Experts of a small language model.
Size: 11 layers, 28.9M parameters.
Experts: 40 experts in each of 10 layers, 96 squared ReLU neurons an expert, 6 picks a token, a softmax router, a shared expert of 192 neurons.
Below are experts of layer 3 (counted from 0) of a mixture-of-experts language model. Rows are named router (the router's row for the expert), up (a neuron's input weights, with its number) and show model dimensions 0-255. Each number is 128 + 32 x the weight over its row's rms, rounded and kept within 0 to 255. Numbers have three digits each.
Before each expert's rows: "mostly gets" lists some tokens that are sent to it at least half of the time. This comes from a sample of Wikipedia text that the model never trained on.

# expert 37
mostly gets: "ai", "ana", "ara", "ani", " James", " Michael"
router:169085101148124116133154176096101146101139080145129136105143111117111096151141179089106070070138207130166136108064128069143131093085139151162096178094176163152176100155179136112118137180113136171132131080048152167116132110081156084196144167075139157112100158087141158111162130120120170175142133124176123109135116114089172074192065171130183130157154118135131127095139138085119186118084103160081167102124143115071115132109074111114105169108108107171111160127148171155130129194167121083096105154113176139147155064073091134125100115080084117154142111109189168090108140157134116158152170130166042136157141140125107091136172141152101115148133093133193144098129076102115163127082120112096142114127172144211088136131121089113130107170148149122135135143150138106093067054115137
up0:187112180188119112135095109068108133096044167085119200089112113181113171067098134088172115135161117176048133121119118043151185130125141161143171120145149179209051184109119101147130152141130111152113156136082173109123117119178111121192111129109064089178126123113123151123191149109144140181139078115146153087151151187144136137122150148130114181085124096093109094133136180112122145175172136145136117177171137061105095085128097113119176123133086154086179125123130115121139151178145132061132129157134173092115099129163129074147113086107126124144130138110106127154098146140159162132121079186159064109175114140124090101191106126107085182112170167106116131125095168099130094099156152083114147156061139157157109129101162139132196118108113132153112124154100172108130156108097139
up1:121141164143174185174144110150084109176139138171139116120112147095112132132129144130146124110096156183111163133154173122108135167071123122132104161176124064118116162111169178167129212131110146123091150149161158181042084168128143169151084108174051173220131139135203139083169175105131141132089126129122140096138054116143095130151101183146134150122143097141125165144141138138121131102155107166126204158142122071164150191084137154119128172146101157183134068126136094142162133161071133085124109115140177086149150166123089080109064138117085141181184148125134137126074135133135114173197122095144074108183158113084135130101115118166186130134123087080147123129135088095074111140131139103099090163145104160137114142092136133108137133142093058053097147144101153126150103065140152
up2:135137100127147132065149181107125174114137124114093164078077070168153128151120138149104091144121120120146163075128168118126125106141144200099139121097086095132118121126063088162132125162120167158183113143154131139162158199068080115105095109133125120158131155147098133133167112153115147210148151143119122195129139137155158156173150196116111078133109140095144208107169115127143133077106143101131149138081109126094080071111125135131080188070116047192130119147109152126119140096080117128135066124128151184115059108121125169167088064106088107124075080147130141070168142129210131162102123127118154107150156077073168135065157169195141156129106120113193128104090068130119140125063113171148109133124157098125157172132126100092066155157130083125165186151135124126158139101121157
up3:150169192146146125137147139145081145097148159204099139094124153115140158081116132170057110144140169187131112137179090152139086157087113111167180122150175140149139065114075173159139150132122111049136119119063085142117110077149131115174125122120124137150095164115159118123101146116114144124137222177089132130135164115092163084147142179076079125121134116079152073101135129154154111094094141168107166107123120127103112103093133120097159116180137110091135182136128128134186156139086166062137111092102074133135147096124121089088084086132083118075082091158156050106077154056088125077096102177138129187139108099116167100128121158127142141075149118154087156194094077178148039143116144143120109168156104076125130142137152095118122162074081191153136145113165092138126135117145132
up4:162082182144106114112136171144103154124145107132092161142100110153092157126110100117070097160144138157098186128098150095121074104106141132187151157183073091115126076115125172085154109090126121100170127000149185087128141139096104112144135148085131142118167108154169079121124120107137106099143125131115177129122146132089172133183124154079116156109129103092188102119113122119102151108108102093090087139075144080064123178097117167154124154087141112158090108201156105097166154125165160106137143137105186128132189159083115131112102085126090114166151108079134142148109162132117146093110121211113137067145112166149077074074138139153142084144140146200111173081161116117123082126100115120095149204098101122108188094124103181167206104162143126144146137189067133100148085136163126
up5:126207108102181114104147088076079097102102091090100185146114120164112137092115150088121091108122120150142123125135112128084111103165139107085158121106134150106150100120116094162138122120156204077170122166071135117177129143133172090110124077139104113106126140121134102099206145169116112104103130216101090113086189137145129151162123094128114184188119116102117072091067107201131126159137125133193138121160072093089190139184169123083095095104115065170164128122167156158181094173218100107156104143070158126074131111136103129112105148129109136138140103135125076140132109133122175138138039153192088141149172146123137076064147127167115145160100134179140129090192132142105105137141151087149148159145114060196125122103135116125178149106122153164153115115079136127114141089142092
up6:093133159100164159101116137144108140126139131151068143153163138143098141149154152106158148115117140127116105126140119169127109151083091147107113135131172179139142116121148121121095186103119164152180126122160172195094126185171164124095108125099129125112097100172095165104099157090133124130141182110163080128118118149179137075175144136106079102133129144119150186122166134167060108118116141145134157101127137093089149120148114178111189116193059106200125087103179166105100111101055119108079031126089135113118124058177149071110109115136140140094196148108123070103076116078136092107131127124139153126131072143073088173059063122137132119150119096075115118197126111172071086128168075066133131133151109078109112189158103104122107077135119125134138135138171178030097081116124125
up7:092084125168098162150143181158120148143111149095117069088132106116082149125070092155088089099131139114113088060078112148088144151103188113101132061121141123236153171115137157105150143159139109171185124105118081126105131115135117153129151147173137146123162139122101141039128125118120182097150102165112134126157122178083163137086124107120121163079142114103144129061101080141087183145085094120126178125148120203096092062121161152072162095124123097124067133136147084127136130158141098070125134159127156130093162047134141101151090184111140095129108150085105093140145182125095091130054150113126088058165134076111133128107097143131117100100140125156177145135211064149127139123114137086095138122135164150163130068090172042148109073143168111123127116153094127149150148129087148
up8:155102127144120114111100142150168104138120099146187163163143084109115143099137160119142147097083122121089146096026136155131102163140143113166126121072152141094101113209138109126156094076119060105055142111172137133097124077114131148128149162178177094119161118093170124129111170075127136079194156094166117127106214130136144123110089086157145146134176069153091162109076124109094180155072195183110129200084107104160142054118121131168102159156141176122129159098155125146157165141072161179117193141113134108129162148121106182134092139189150078124165149140115144128097151154103091092180095105065099131200177150127099137080068139121148096107177067089096143139103115098118092073102129112110119130120187157083089155139108121124112123133153139117163142128151140119134188146118110
up9:100114136125125164170114142119093074104075114086199159139133086127140104076132100151114088099149096120138143089145145109125153134203159078159144210109069120104091184132095154131134162217200150178124124092153128082135141108110130102158164117118135081133163073136140112114140110093067130156122119098125176146071138192096159100089187107129128112131113181141149127114144119117129157139075131125128139159112146117087117102100085117071070162123120094221124122163111127036090090108129131091133104061216144120097125118127101089117144146123141125142157162097088168111069164156094094179127133166127146134166139154158128118115126131144062124156099136172208170110164049096123148113106163114130161161141165106163108181149129117121163119119122096050156133148135145137089095173079135
up10:141171142109161130138103098086062174125165130150151134073150090128131143074154171090142105100097222155140094081109139074210093109120069109105146118075164103171163113144150158169131148165109136153154184099133109117166123103058060116140174077137136135202150113137157168130128097126129086126156116122126137130130147168145145156164124089173112124171123143129161085115117125140189066174091117165136161095155164092115047113093126187109072118109109081133162097118095147161116152120148142167127128115084163128151124126132108199111104118170121140124125159094114187091037102199145085087111134095133171191188099113146134109138159156150104072116111149160176142156107097186140082107138106177133144139130108061129154161174152135128164118125135112111162158146181125113093062112129101
up11:144121159160104082107133077061130080216199106161107147167128149124149115109121116098130120094105144130152135107125160097114131090134134106112159182158143136066136131146125107138106097168168122118124127058081135087104152150172167106176141102110167151068122139146164197111119151134141148078144135202105151098193130140129133167088193102144163133178142143112164180166113164119150080066186140156122092140159118124161150047182149074124162150129150135079167130176129146167097124138145103150112125152111104152117195101112029128188103072160132111146096144138159179119080125136104118135099091086163127135142140169122100172152145133170145126146111116145148146173127146111146177157170098130105131076137171131155090132104183060184108114120145171056155082106150143058134056127112128
up12:101114137101112141088119155091149096152112113147149154095151093160147108045122095124197158110136145113102154100102161177169129122175159124107135156129148188216189214116106217115143158122115107135113087128125111139141121082104147066205112130051111077103157108166135129141124126104154185122151175110188116191149121150147140115121133127111146141120127113149124127121128141088152154186124143157157148145122087101150156122127064103132092132129086118171134115159135133125099134081122150151133187178161132122138128103121067190170176125128168164145143142123092141096145156173147072159143174140155088127149222216132099166055139136144122195115107060131109156101141124112130079118200096090106087129136092117100151099126104066125144097143155116086143153143139116086217107142112095
up13:181104104144084107147142119149125130118083136139160099118106148164154163098150080194157093082162131121088112124051122123159194130107146134197109177139139108131144115121122158167129118163142113071085099214081124183110137120162116201200071211165150124069132135090107152191131139130095166119167152157150126148090187099113157102091130104106150151170179069154118087100137125126125105190078142097185126106146097139094080171173119136093140100120133131125081125108085150105089124117090074117127096094138179118117099104103174124109155042092131172132067139111156129105080115127115153139096111086097135122085172103069147106198155085154125155117151107144132155076136101136144176095085116068105104136085155129118171155083124112187147187144109168094149133105140131139121111091118144
up14:112208154085130151137115125135122113167122115138087115082130055166127106126182129134135080127116171137110122125032093097167131149152100085109120186112121063078115117153129152136088162066134117148144177075105113129102182159149133162131108173134139097135062166099051129110174155084154093115174103099100132134148102073167115159077134139089097115155124076134157132103115089121083127113182133111074142170111110081140086160119154104064143165134137150093119103135108171107163170106176191115155082095124138145160128096053118139110176128157178166133162119132171150162138060151096159134162125116155134104118108154167132155099160158176097129138156089098181116082046080144144098130107111186072083145107133156173160080080190115072145173144111139091095129113087150136160115132117135
up15:138156124071124115122116072182074139119209146159096113118150102071154119196136153159179163104091093152141085103098149073113155191078120108128131134078119149157103149147106112170137077114089116129158127142106123109166134196144150136149150141093092182073144107175180131054110078058065169119143141106137136113166114129142138154129062114165120088124173105138167140148100102068153125159148081155174106074144069132091099109116176103121173098095156117130114085112184109126129153149171137179113164133105155185064138125118114165110134103108193105120148168133131094149129153084133174175209153056126116127056104121101099125147182138078107121127111085167130130113075104167143087125168162188172112157101125113109131106107110125088130134152139164145117066114145156086127135186100113
up16:116170141139136134093120131126085054154225064128159152105104160108083136096142139189152132144142147066120099109064167098076146137087107202179087154166124122141111147125165115120118125162182135123111115130092125201126086110115122138097134134164096152115129116133129132151124087092163130166156084160152149101130126014072159132117167146096081123147128146113124207097159131107118106123096099129101114141103156100139104135117154159119067163093155159113129072094143157153156143148157095140121083127118131050082129104182052110090100135144151160176132128076167127073108101070198087160162158141099174104116140151139172123104140098135137125118176114069131130169119101193065179149143095146136143117128129074125058031101131148144117167164111105134137172111136129135113126091159135

# expert 17
mostly gets: "ić", "ya", "ler", "burg", "shire", " Russian"
router:150064125157092149149114114085118143102142168146129125153103082136149093125101150147123104129138162084153125036144155135089081103117134157173162144108178139146130143115089108107132138091135067133160103129082110087153093122129113077137145107157149187129154106098141105113089128158107136082131159094106101114129120133099171072111109139143129176188191149185108134096081154087085139155127162160191134055105176127072095088149090125170082226132156151141142149182090185165137120083182092082093123182190169191126096153098103113125142166105110093139096173147131122165078184172114077114137123110178124147148147157172076079147161139179078116076172159164173105132209101104133144116105121138106151138109181124147149097129073118136106106133143171140122096098127118100103102069179129
up0:142113140121168107128085102091117151186160140115156136073101115087156159125152132141166115117133144174122124105122149113135126112109132085169086142131182135107186102135107152123157143093107127138195187194117163135127089107142084121137099105120054132179152156130124128108141112104105107136161131117130136147139088125099128146138135201110119171174130089183102155117042086114173111146181096118132190088148154120136205102168139083195147154142146157179139113115158111143125132131094143087119077121134147134080136130062069122097155115150165186180059123113116188118046110125091150147111128128092094168199134124134067157110145073147133078086081104129105161082183141175142163058131133138187127200087155154112119096123082146104146179203100126106100087103165152152092125096073116
up1:143098170154070098085116118150118130114128163115192104176095122161135158186155126143147090153159232103133093131113148095172104153155103134152093091151112136110125152137104123090131092096116127138146060039149140087141117102117054121161140105140117174207166096101138112119145064151103151147111162114082145109163102093113171119131125197108157134131156118178092130072130063089107107104090103130129132115132174165144099052137087110104165091137177147193107174133129101128138143126085123096161120169170157161123133144152131097156120128138099168091095125128157113084133090144095116073140116113138132144106139106093148020060141145160140174103130169128065050141130116154145131127111100162090085152156107073198113153184113129168122104161105116140180109121127074092097065158169109
up2:160103092091155097102092138179155135105129148104124144156120083164111162089175119133123168136108117115145115067179169158130137172139100069152159172110191107157105146100157130119128142152144123098125153129090111114134133094117112135118112131184134124108110129088089114099078130149106121090098110137138108063187150103064168070048075135136196187158160160146142154061108239131091114084115105136123133045157166129139120090167148123200113153163098136089143127124150174157119173103159144101122161090155145079142125144082093133209126116089128182133130109123126129104125159179094102081157061080158118147098121140155194194167137151158127109110110186093134130120203096062125107131163062118089112109125119101093179138117120136124150164164098147087173167107094110099127119093146112
up3:167070183125126124182112134135142109086106164106171136154157116123093136102163129108167085117132124083115125144187142096156112156162105136112142089101111136173145141126150059151162088063203145107146104099053096117098136108099168050142138122097174096175153132129104131101108170104114137171159099156072094092171110132094161156133142121149084173121131110191124126180086137167058097142092192090116155147099122088135106141108141098135114118128151058130184136140104138131150176113151077212156142178114132213108147164118143129160123113134152129132119184150109109142118065129158125157157091028129173142127141068103106140139188079115107146058128150112097109141112106132098138127111197111126176146091085111139189087122085061126102099092128132082168166095153144144138109121164086
up4:068130153151185134117184130091084161142131113173134089133163099164117121185111123137116117086112119171039128056130133167107141116051132140136148132112189113157031110145143140126155105122124125095092116116142045123169122128147126105125112127117093110171155128141153085143135081118101158122123172123124127158092129142173144167110163163152142126184116080185181114099100135152191118136118128093097101091105118134080090109108149095165092187065161135146152127196124152145171039125098111116104106182184130142161156143138113174091113093132107100151111196139173102151130142177090138147147123169115141135178137128094154141093166152162057168097136157156151149087116169093098044102165104121137094159133124050097176120147148123132172108140128087095086102058086081126158159101161132
up5:167126121144092170153129115101111063091138106192120093130111188129133146106137130176055120109120073117103078146081125095086106138100091132091125172165141147162122141133138086135093175116114088161134119143071141115134131142067107107092084143128072116072143096160140137124107124122139125089142158168087204100124131111144139093118188073165073155131149169132125096057151134124099126139113174145158099171129113066066089093128096164174144159082152127167199139106108084171101199125163134109101095127123144151093150148157171146194002149142127100118145133125083137139114146116145104138100142117177076081107089131162116158165145187164107163170141087084111090146161140168172148110112078097114130120142160148087186132138145110110129113175118111102139093080139119140103196157179062
up6:149137116165160088108134147103102098160167161128133199120091128161196144082122166120070119094116103126135160113107131131085161129075091155153135103130145092148178111124131118151069136125170129066132087105084179152102117105136119134124114130160189161152190136152115141121126100112153124128129109154097071099153096121118111089139054117176099195123117178089180116140116106158111098133076115117101115156179098158083101131154072160111103161132169189145106111131110137123087165114097124132118077096150067132120165164135116148129121101099117129179100107133153094199088179058111138200150117097154119137127177177143181113086114095052101133187153178114122147146149061155065155082158138139056177141116145162134120086057171047157165090113136114087145072076143134123153157127139163
up7:111097092168113164131100202087124136154091154117140170133070110111149135114156076105093147090107134163114104071103170135142085099136119119174161136081128150120102115146116122133119132129108186076175081080095068162180068145133093082143107152220132129135124088171137141109128088137140125114125100079083196119154134140116080115098124155144170115123138142074194184119152162123119113158127108105141131153103126081130138124151147214169098090150151100123108132096138132141127110130221109141138158135095126144162135148086142129155100151110100106147123159157176131160106110163128195112103141126155136109151115132084051087144114139108120116086177099243090159098114101192165113099073048117161110165105105093184084111110158071110106108096094136112174130131143199096142130085085084
up8:140113068103130103102170159099091144153146119144148107238133070101142112036095126119147135078073145126147120087140139153149115096140143153166107076138091150155106106105066118130129141151196130120112107192071096127189079112106118214085100100108172143095117134169115137108135145111142132061146132158162094167120144148155129152133164116122110089143152155192104122181165115172093139125125121113116115116118121139084109186138122127135139138111083181046106148135119159130120148114146127080081141129107135131097147145163100137100128123159128144060110113151101147140138146108091119169182101067135156087094114154058130111170079123087117121025132134041110133075158061129107139101156121125157118177166167042098146101176160164061158078105154113103141102136155117113138115118172130
up9:104160145113118164158101137065112136149135107142091112046107146176113103125094149122162091132142168125166103138153102143155058142130131121101117095128081164118088141087113174109169041120108150176086151110070151163141130156072114100143091133118107117173146131068144163050154131191123149140122176140108130064075136097187152056133068159144164107088190111085128117173082069126119093140138084053067165051082175145114134118179098135142137145090123084152130131132120094131141084173168101185085139107105172180107180132124150155152154141140121120152148107078186150055141097120146118121148161151144117156108104139172098120101160084139108150083147142132118095132167097146148147056143119150112092175143130108125190102178154133147134143105120104110154109134118169131176098180174102
up10:163136163085127178085101163134098091117174161124099109133101085116134130114116123127098097148121099086080153140054158086135148114096140144171110134129103149083131181170215144169137134070175101109132102088219138124117115154151105123097125103114096113100107122126134162140126125141160121108092132115122081139131123135102139114116055115152163142163100167127092116125129195144085179110072100145130119127092134103109082079077105111074119170140167122066053121173102171122165133119051111047094132116113145138146102083043052114111172109140147158160121155221178097159133090131133130111133084145184122097144161132129144135136162180133150121133100143129173099106149111117170093074162163129103111147167101107069168160189148086113107123150166113144092111080111199106112075115110070
up11:132108115137077180152060093150113108147125092140152154099105118099130069119116124138085098152128117121075178150129112167073136133179127128141100156150121156125184124113124066118147061129179122146175159152111126145120121190151145100145143166145140160141126176073139107123086095148086140158107120115104139035104127144117121139145159105143112165115177131113166144116065151171104135162098088119179137096170115167141142101102165123133133151161222163096128140143145101036088114138162120129081054108138148199171200198142126132131080160143105147160097052088183214132141205154087144088148152157116081115139134106111112177132105144108107077139135187128120117095077107116146200087117137080129157145069166092148156130090100134168155104138097095112110095090124142096106106162108124
up12:085130137148155100100093107148126148160138125131093111174068084128126112224123095156161089164160099122130115104145176134111104154147151144069090105141180106117144159130087145111145121158135088170113147139142093044096061147047147103107088078156146148122199143139145089091095122163121092111156098054185096117192118141155191100102071123132131117099121099120101145102118107075116163100147078118110058061137166089090133117139122124116119130143136138166145129132139182113144095153078107144131135164102132080136173123149108117125175065097108169144200145176061120129074136136169119161090153106195207140075137149123086116076186076151113125188160132105093112148110099102153097151116138145096131170083127127113059107146127044146128120144128175114096117167114128122106119110129096
up13:130103148166138076176112104082094131110151176090092164151103122089103076108164151112170066095140109118067134107132152076144088175143109151135113138103133127140088153115069107095115074125073090079106092097146178069147094192088079112114126129138150110147125122158101094141178117169122161164119115146165125116116192080122069098134132150075124140106142157211116147100060104095142136136127154085181093133118112167105078139115096090162133114120139150147118085155193158104136115153165100124083177168136157094110143110112100149141168094157092095109105141134093127077128130105137149133122112152177138097111103114154131136139186077201119052099115155135153076167216166133131118127139119153084162172099137130089088154141120145131123073155148103135103090183119100061159172056073053
up14:132111120099073086140090135101107169064132125098156183179130083206118096050118177138098170122173107085130102110157120101133040147045135153094151136101099145150083127139111174102093126149190100148164084151061123155152108108155139077103134100086121157116109158176130102120110132096093141160172097117111134116118118176120149135094119151094197150083208128201103102138118136109159097122145151148105103153170125094123110102139125110089125137097173105102130121169092152170117129116093136116156107057102165145161150138075169157161052047153131130152128146149163094145048081175067141142099168121145095116063133135140080086135092096169134147134137148119150100151141119154100145171153159185125148143141114108141114151131166116039163139103171191119095130178150138109147096115130139
up15:153115119085097164138146104056130103132146101174121154133112095152188121145158084119128100138100118099161220117027106145103143119121108063160128156162131154126087160163143111126163109091123155149136152138047188124156084145096129109152099118079086131177181099090149105172142095129164108113095118178102115085140141157136136133114131115161069094144189147154203138141070242093088126137117159115115176079133099099125097126081097098131083100094073118168138092130137093061141083136118113185127084107093137106133124167136103136126163216102157155163142158093134140083128122112122111082111164133125140142118146156099133133120123137172089119070121161149127075068079085159136131106121148191121188120138143121098098119087177095127189118132116142175092106075088172101125099126161134
up16:094180082087144134168086112074101084115127162125159112181193101127120132108063159166123166086125122080077074078155110138109098136161107122093146154133137107123090119149087117091123188148140128115112153111095157120163130169127174163102187032128101116179121179111152174110085131108154127163132159120091160074117149060140194081161136122196110101116110096131160103113106179086073130096131169123119097081150107132124107113135132125146137149135156105130153087116147174192134127121118081118120175148133153161153153115066053113155136134184079099114143099155164124087056150106086070114135156135114138066171085138103160097139069201153109105175160133172083096103162159121133147125102133190068171179121144146126176150133115094105094106085098103098099128117117162139138103084106088

# expert 11
mostly gets: ")", "berg", "burg", "ić", "za", "]"
router:144115103146093162078184117122077089137139113164141138119079132146092081162092162140093085081120158091110136126126123067090121130096137177176137151123167121116094144142115188085123126169135119157197156118064124108102189118112115086166137120137120203106091073127098133084098132181104161105081155101131148116158139119146075096161086132095103127176184193154114130127109134121074123180097153124120146096149135160019056107136091111096125209190131152165111141139168203135080152142168083078044125178155161142137110138173108110164142142068141119151157151135106123102140145095134100145090121144156095146116097128178082093164097176139144141092106143172160153134168132139092149099118081111173128163147127154179132069096111111146109081114125125123126097174153185132134113076173148
up0:091107093145098116082117131122121073189104115170063129129100140166072151147133130102095152152117111124109107109166143093096157176163106118086068135107104141099114103100091085160144135118165126132126065154154124146182093129182145193090164203139145134090139096154129149081107099192079117134134099084123132110142122145177125214089117135094165113109157210145104164144161101123140098145168155149063177115140080177131162089116158116168137130165211131136164150115122089118154146079131098117114121132131133107111108059167129171123052078123187106195137139154117170161138144065080150115124128122132096139132126131200153092115131168141154123123130197167119060167073159144096099136199130147120079104122108113081105119078086156112154138096078129170160118108171129107092155112158175
up1:082125101135124102114148123184087151087117112154106164104157131127090115160095160133100114099085131083135085050157137162131109135122118142147117086180102171194102155098115131150153111088114146137128112128114117157084113158142055094177138137142099123083177101159088152106092106155115158136066128065117162098144163145235157085108160113137117157173141107136160123100157135135125071136154126116131119162125139142091092067168141134106126138135161129138160162165158142182111110150118118161136141099104121155116099140075120133150128041092114128106104131147101063078090172103156143122057101088057152135177102141124131100170109105184116113085200115177124115163125143163146189064098134129071160181100191058129193215128157137154138082179118165114125146148196117109108075143148125
up2:077122107108111107134121188127140171128121082141199127111156125130148098160134072194155146141169121126135143121135137056129090130176121152121134111108097106110100145192100170114174136190157098094123091120125176151057143166122184110128131071178122119084066187140097090133107128162152106140118131096124169113167156190182062101141101113146106111136103145142102095129104130142108115182111152141204169137159132074133157104154144121064127187153154149175125106151146184128114180118091108137077145090145145105108124114189170120153099146133072165093133103080098156062053133086144155129084108153063141120108097095168064136160100193073122149139109106149131152149107099138082135092125191133071044121096137172149132156145140081102155140146126093119095156135142109077169113083086133
up3:141135137146129125151158123090127109179159164100143138138074154140102136139134112141133109151123142133076137072122091157076129141142106159121132141130196094111154185179155079091136133180145156121064092088154084166065157111112092083109136113132137096221132184123175183098111122136166152080117173092101150111112141126132149111141052064102101151149167167150179157180145099092109141152104111119086173181175160165138138116181174110120111155169201164148118095079103129146153174104193171128025117167139137090157089122100108124136150160115146126181092097138089157068116139204079106134071110092138098103111030089146080149050163160138188161087099102089127137159080140104116117144134134114114129140103138116088113155117107132110121127148102106092130113146129114157153096103128148
up4:127116098078130120183148065112113119224107095143145157149126141172063144116137080112078068085130175089122169121101132140124098097127121158106114119172106102115106148144120139083115144150140120169193157074067148130073142115088109079121103164120116120092167138081139120116121078177091163163065111135062141113141136097145090116155154077089104149116177116086108127096165089068126148158129163122130161079121169125123116175144134134124154105152114120168123167130072126144130121093095108156105131150138140146201102124093030092136133087090221141146141149078114093087108116137094104111100168137080092132101164104148113124100080159159126144149081173140182062127063143126127092141128125184151157098138104197141168120044106113082110150195109114109121143112137122090163171077117158
up5:152113070165078139086113080180036098143113121206136098152117106126117075102163083151172091111129121185149117114062168124109139133064121166123124178117125105119097163159076102102210125107136124208107156075094132136091145141096142123114125085098120138124089145121137115127052146140076153127121079132162188094125152155126129166044108176126085111159132131142155076115093095068111128132137176117157116149081077054094034126104151065105151138130104129134121168142182146125138102091156121094121128104088160133097138106138079145114133141081188128159114195148109115104132137125119101133160144104087097153169139079153116050114136141138140088114152120110140188084172124123116145106149161120148169141147129120084103137116156135110156050149132143170116091132147093147120098065110192
up6:120136192105139104119126110120087148144126129155162148119131136129110104097132118069083167070143119166110068145198105197102138142164155113149149111135111158124109136138147161139164118098128118082136088115140106082134128177120154081137108143110053127138113109155070145091093213204098139137175181079121134159175150113119095081094097146168129098123127090160180104118088165116169076089094159088156082107141074167105128138131120154132120096102169139194096122167074163131146141137172110128066110054137139133148145106141171132157064097123117138105172159143107107134062169175078136130135069085141091176137154199142139174112084125172103122117122120121048135112174065180134117096139124113113119137141098113089099120072083101112136070119168151193141181146086187133165119096162106
up7:191142138090113154132140165161098162103120133147110114098154116176235137150116133139144096152041153110112165153164171104124113141128077072145154109110106112181088117115160198104137164089145109151148118155085151174137180191150153105138128144112181138162097065084114130103136136149110090135129223166096116100124100079103108113195148168117098129112111124131144149107113101149149108121111136085099152209090125052154072088112093115132148148144168146111100079129123113157098125156106122121093109149087153142117102099195106133110138069112147182140118130145065082107151125119129088138107162120129171133175105115169137105109209191079123155159119183123060137118181087143213138094117120138171117109163133110162145117121121118178102082070146138169173095172109101176107166101109105
up8:127159145147130160129159100132104076127144131130132214097129165157149141128104145231096166086119124110123155103111106082107063143112176151154154100148062110025075119092109122142153124164193089114134132144180153143146178074147117104084113065216118132070145139123131135068132137155171159161077133083117141112114170100141118135095114130088101160154148097123126051160150138177179114161143192083103132117136099178144095158176133117100136113142120158196101163128172129105085130158171065102104145147166165123116136083180109110076091107153138104142123156103115131170044123139112162124124109134174147140146123155072161080133123156079148117125158137124169092163130080165042142087147137146137197126169138151135147143123119107121102114128096107194185133107104159126154156115136121
up9:114149036115181186092107151097133098140192099123189094171143105174058107154118156119187136149043113174136166160082133171159120182094112105112093093076144165088100061134155131158129124149128107122132125122117093195115131131161111148112106083132131147106059188124120130150112054160121171157095139121133211083104151143074129106096098160133136146165107143181160168183088088114118108075161180165132142122098149130165124160134148104190185161102181116123111165129165143135121146140151135104076139133095125108144132069124137174177170148114162126192106123143114113044171160154164119113103102100125122154127143136151069077121133128109168147161079125097142113076134130133156137076126112154148119155150083122170121067113109097129146107159055149152117070163091135133171144130155144
up10:133077138155128110107129109166150107129120167137099175130138121201154112108098118100126139140123085146119117146172104120157171177118152129186179159107167120128088151146153158118109121140152117126159147124107122128155079137110088107074112108139184142128179135114071170138087081105089094128124159165160114115118161112134089146142101197191098144116169183109065090135090086089126156159168174137138101132171106112080135067155063079113162112101156214158112137169120117147131119111087157133075176145150141135128160132116119129101094110112162160187123202146128145104150097066117147080172116121146128074112091137123088144143093126121127113070088172122087092046161055116136195116109135071081159164158178132087130103105088139133120181105130138120062115119125182089217165124139213
up11:083096154140136135132143125136114147084125133143094170060122151191156104126185136088124136090144171191114207080152116153128086130140109173121109069175139112154128106218133129108090126093150104107161160110133129096107179164146088121102105114126062197175135072135101079071059082145158132200147102136100138132180105125112135137152156125114098120134176133104134151082145111126081172151091143111139082185096108123101116204140118143139170122200134145160104115149127183116156137152188134090105058157206123142115140135132084110114134182162095132118135192128096122065117138190106083155121088118095106121139114091104095108108124149110089185108126129084122102153120088145119062117091081107145130143111079147132136130030109123111061130155103073167109104114176112119114081120138131
up12:126131119157130168122142159203108125166173119156136186146097137162157109141127106127131097112200115128097098103182139131136100121163154082175121138054072124182172091159075140119144131128164120172126125112059157056152182093076104084125122142096085125190136125109156140119136102120152152110114093106146121159094154058106137162105081143152138124183145139080091171119108080126103142157123123119111089144117137137078134132101157058143109064156162094118092112162149167125112212146180129105088156120140100121109150113127118093122155075103092115118086169122071102152109112119113079159192155160133107125077148138078121145132089136086146084124090135105146209136160103136128154141119141101127095224063105132117100092174133066136177109077118103158086119120158160110243107152113131
up13:147132096115107178127073164133132109148113091132138144137095136161106148079076059119114118102095082117139150052131144158163126079172126135122125161086120168154123148222170175105088069152141098141145140099151136099179149118110105114155120035112132134105118102134084127082100116147094107110121169110095138182101145073133136111118102167131135071154161134175073137195154211140127122104158121132135119152088116136071129133123121104112140193099191113149094156165143136150159074148123106126121164132218109134143070152078142155157115187163113098096143147136097128173111114177140140180120075139154087108145147186148107165123120192163152122053147156150141135124131098158116128111104108127152190205122171139058138157074135110057129045111133144126175108129099125157092121144082155
up14:128138133085164119154114143118182095151165089167121084082104097113144094123104148125137110105144134067095187133149142130148149105138128156136095127125124135187134150156038184104168174138138147105147098147071216117119107080153134127102080177122111139184143090153119088110097089128119109129128214084097168111064108125141140119168125050104114167135167109146116135094131106183134119133136138086107189153106111079099115134185109156103140158131096116129056205114161110175107195176098186138091147157183118157128079122150134121172135167105107136128170173131118149078047073203151137132144187139124113149147116113183122133099168131142037133140123118161115144181128117129097117077130109116176120177140171150076140154104108100126165131127104120215110164131124098109112090101138154
up15:175160099199048124104148145127155083104106183132073130064143093121157134123115119174117174132157171112137115123079134088113129196143127122120104115135120131166098124213103103094094079109138131126169133136108113128102065175157147134139193106129124171101106124173140123120121135180114078134153148116112119109112203103148110051189123087117106166143134154155141082095109137119148077132171150026118145184182114112111092144191176117161163155126085126114118140162114168120113143176075154094143173132102106116175087090113088124082138131125092097140070171123145077118137156089156095179154154057103102142170094067116120111112165152133127109087090145135080122137159122108101157132168135104190139143127098166191065094106154090126122136109080109169203143168140148165135154099155129
up16:117101127191087136159150123117125088083116138160135096139146105126094083122082130112152084173094111127142136165158106050156029122117140128102154175082134137151146158122145155122110157213208193135158083084118079060146139156123125117128141126089112105161165158146158106095124119164113145130173154081140157117131176097127155172151117090171135089155131110182103130134133134139131132043103164140090129132134127101138153100087129158114150088097133094076159104082108139125132099148137142077136135131130176156156192152106107162117094122132114151127186107125143117132091064180125155102139081135116169157124101107168131116165131166097109139051155165151208103083134082105113142103129154152119074175108145127141138038089144070087119154064101126138089116120170156052107124031099168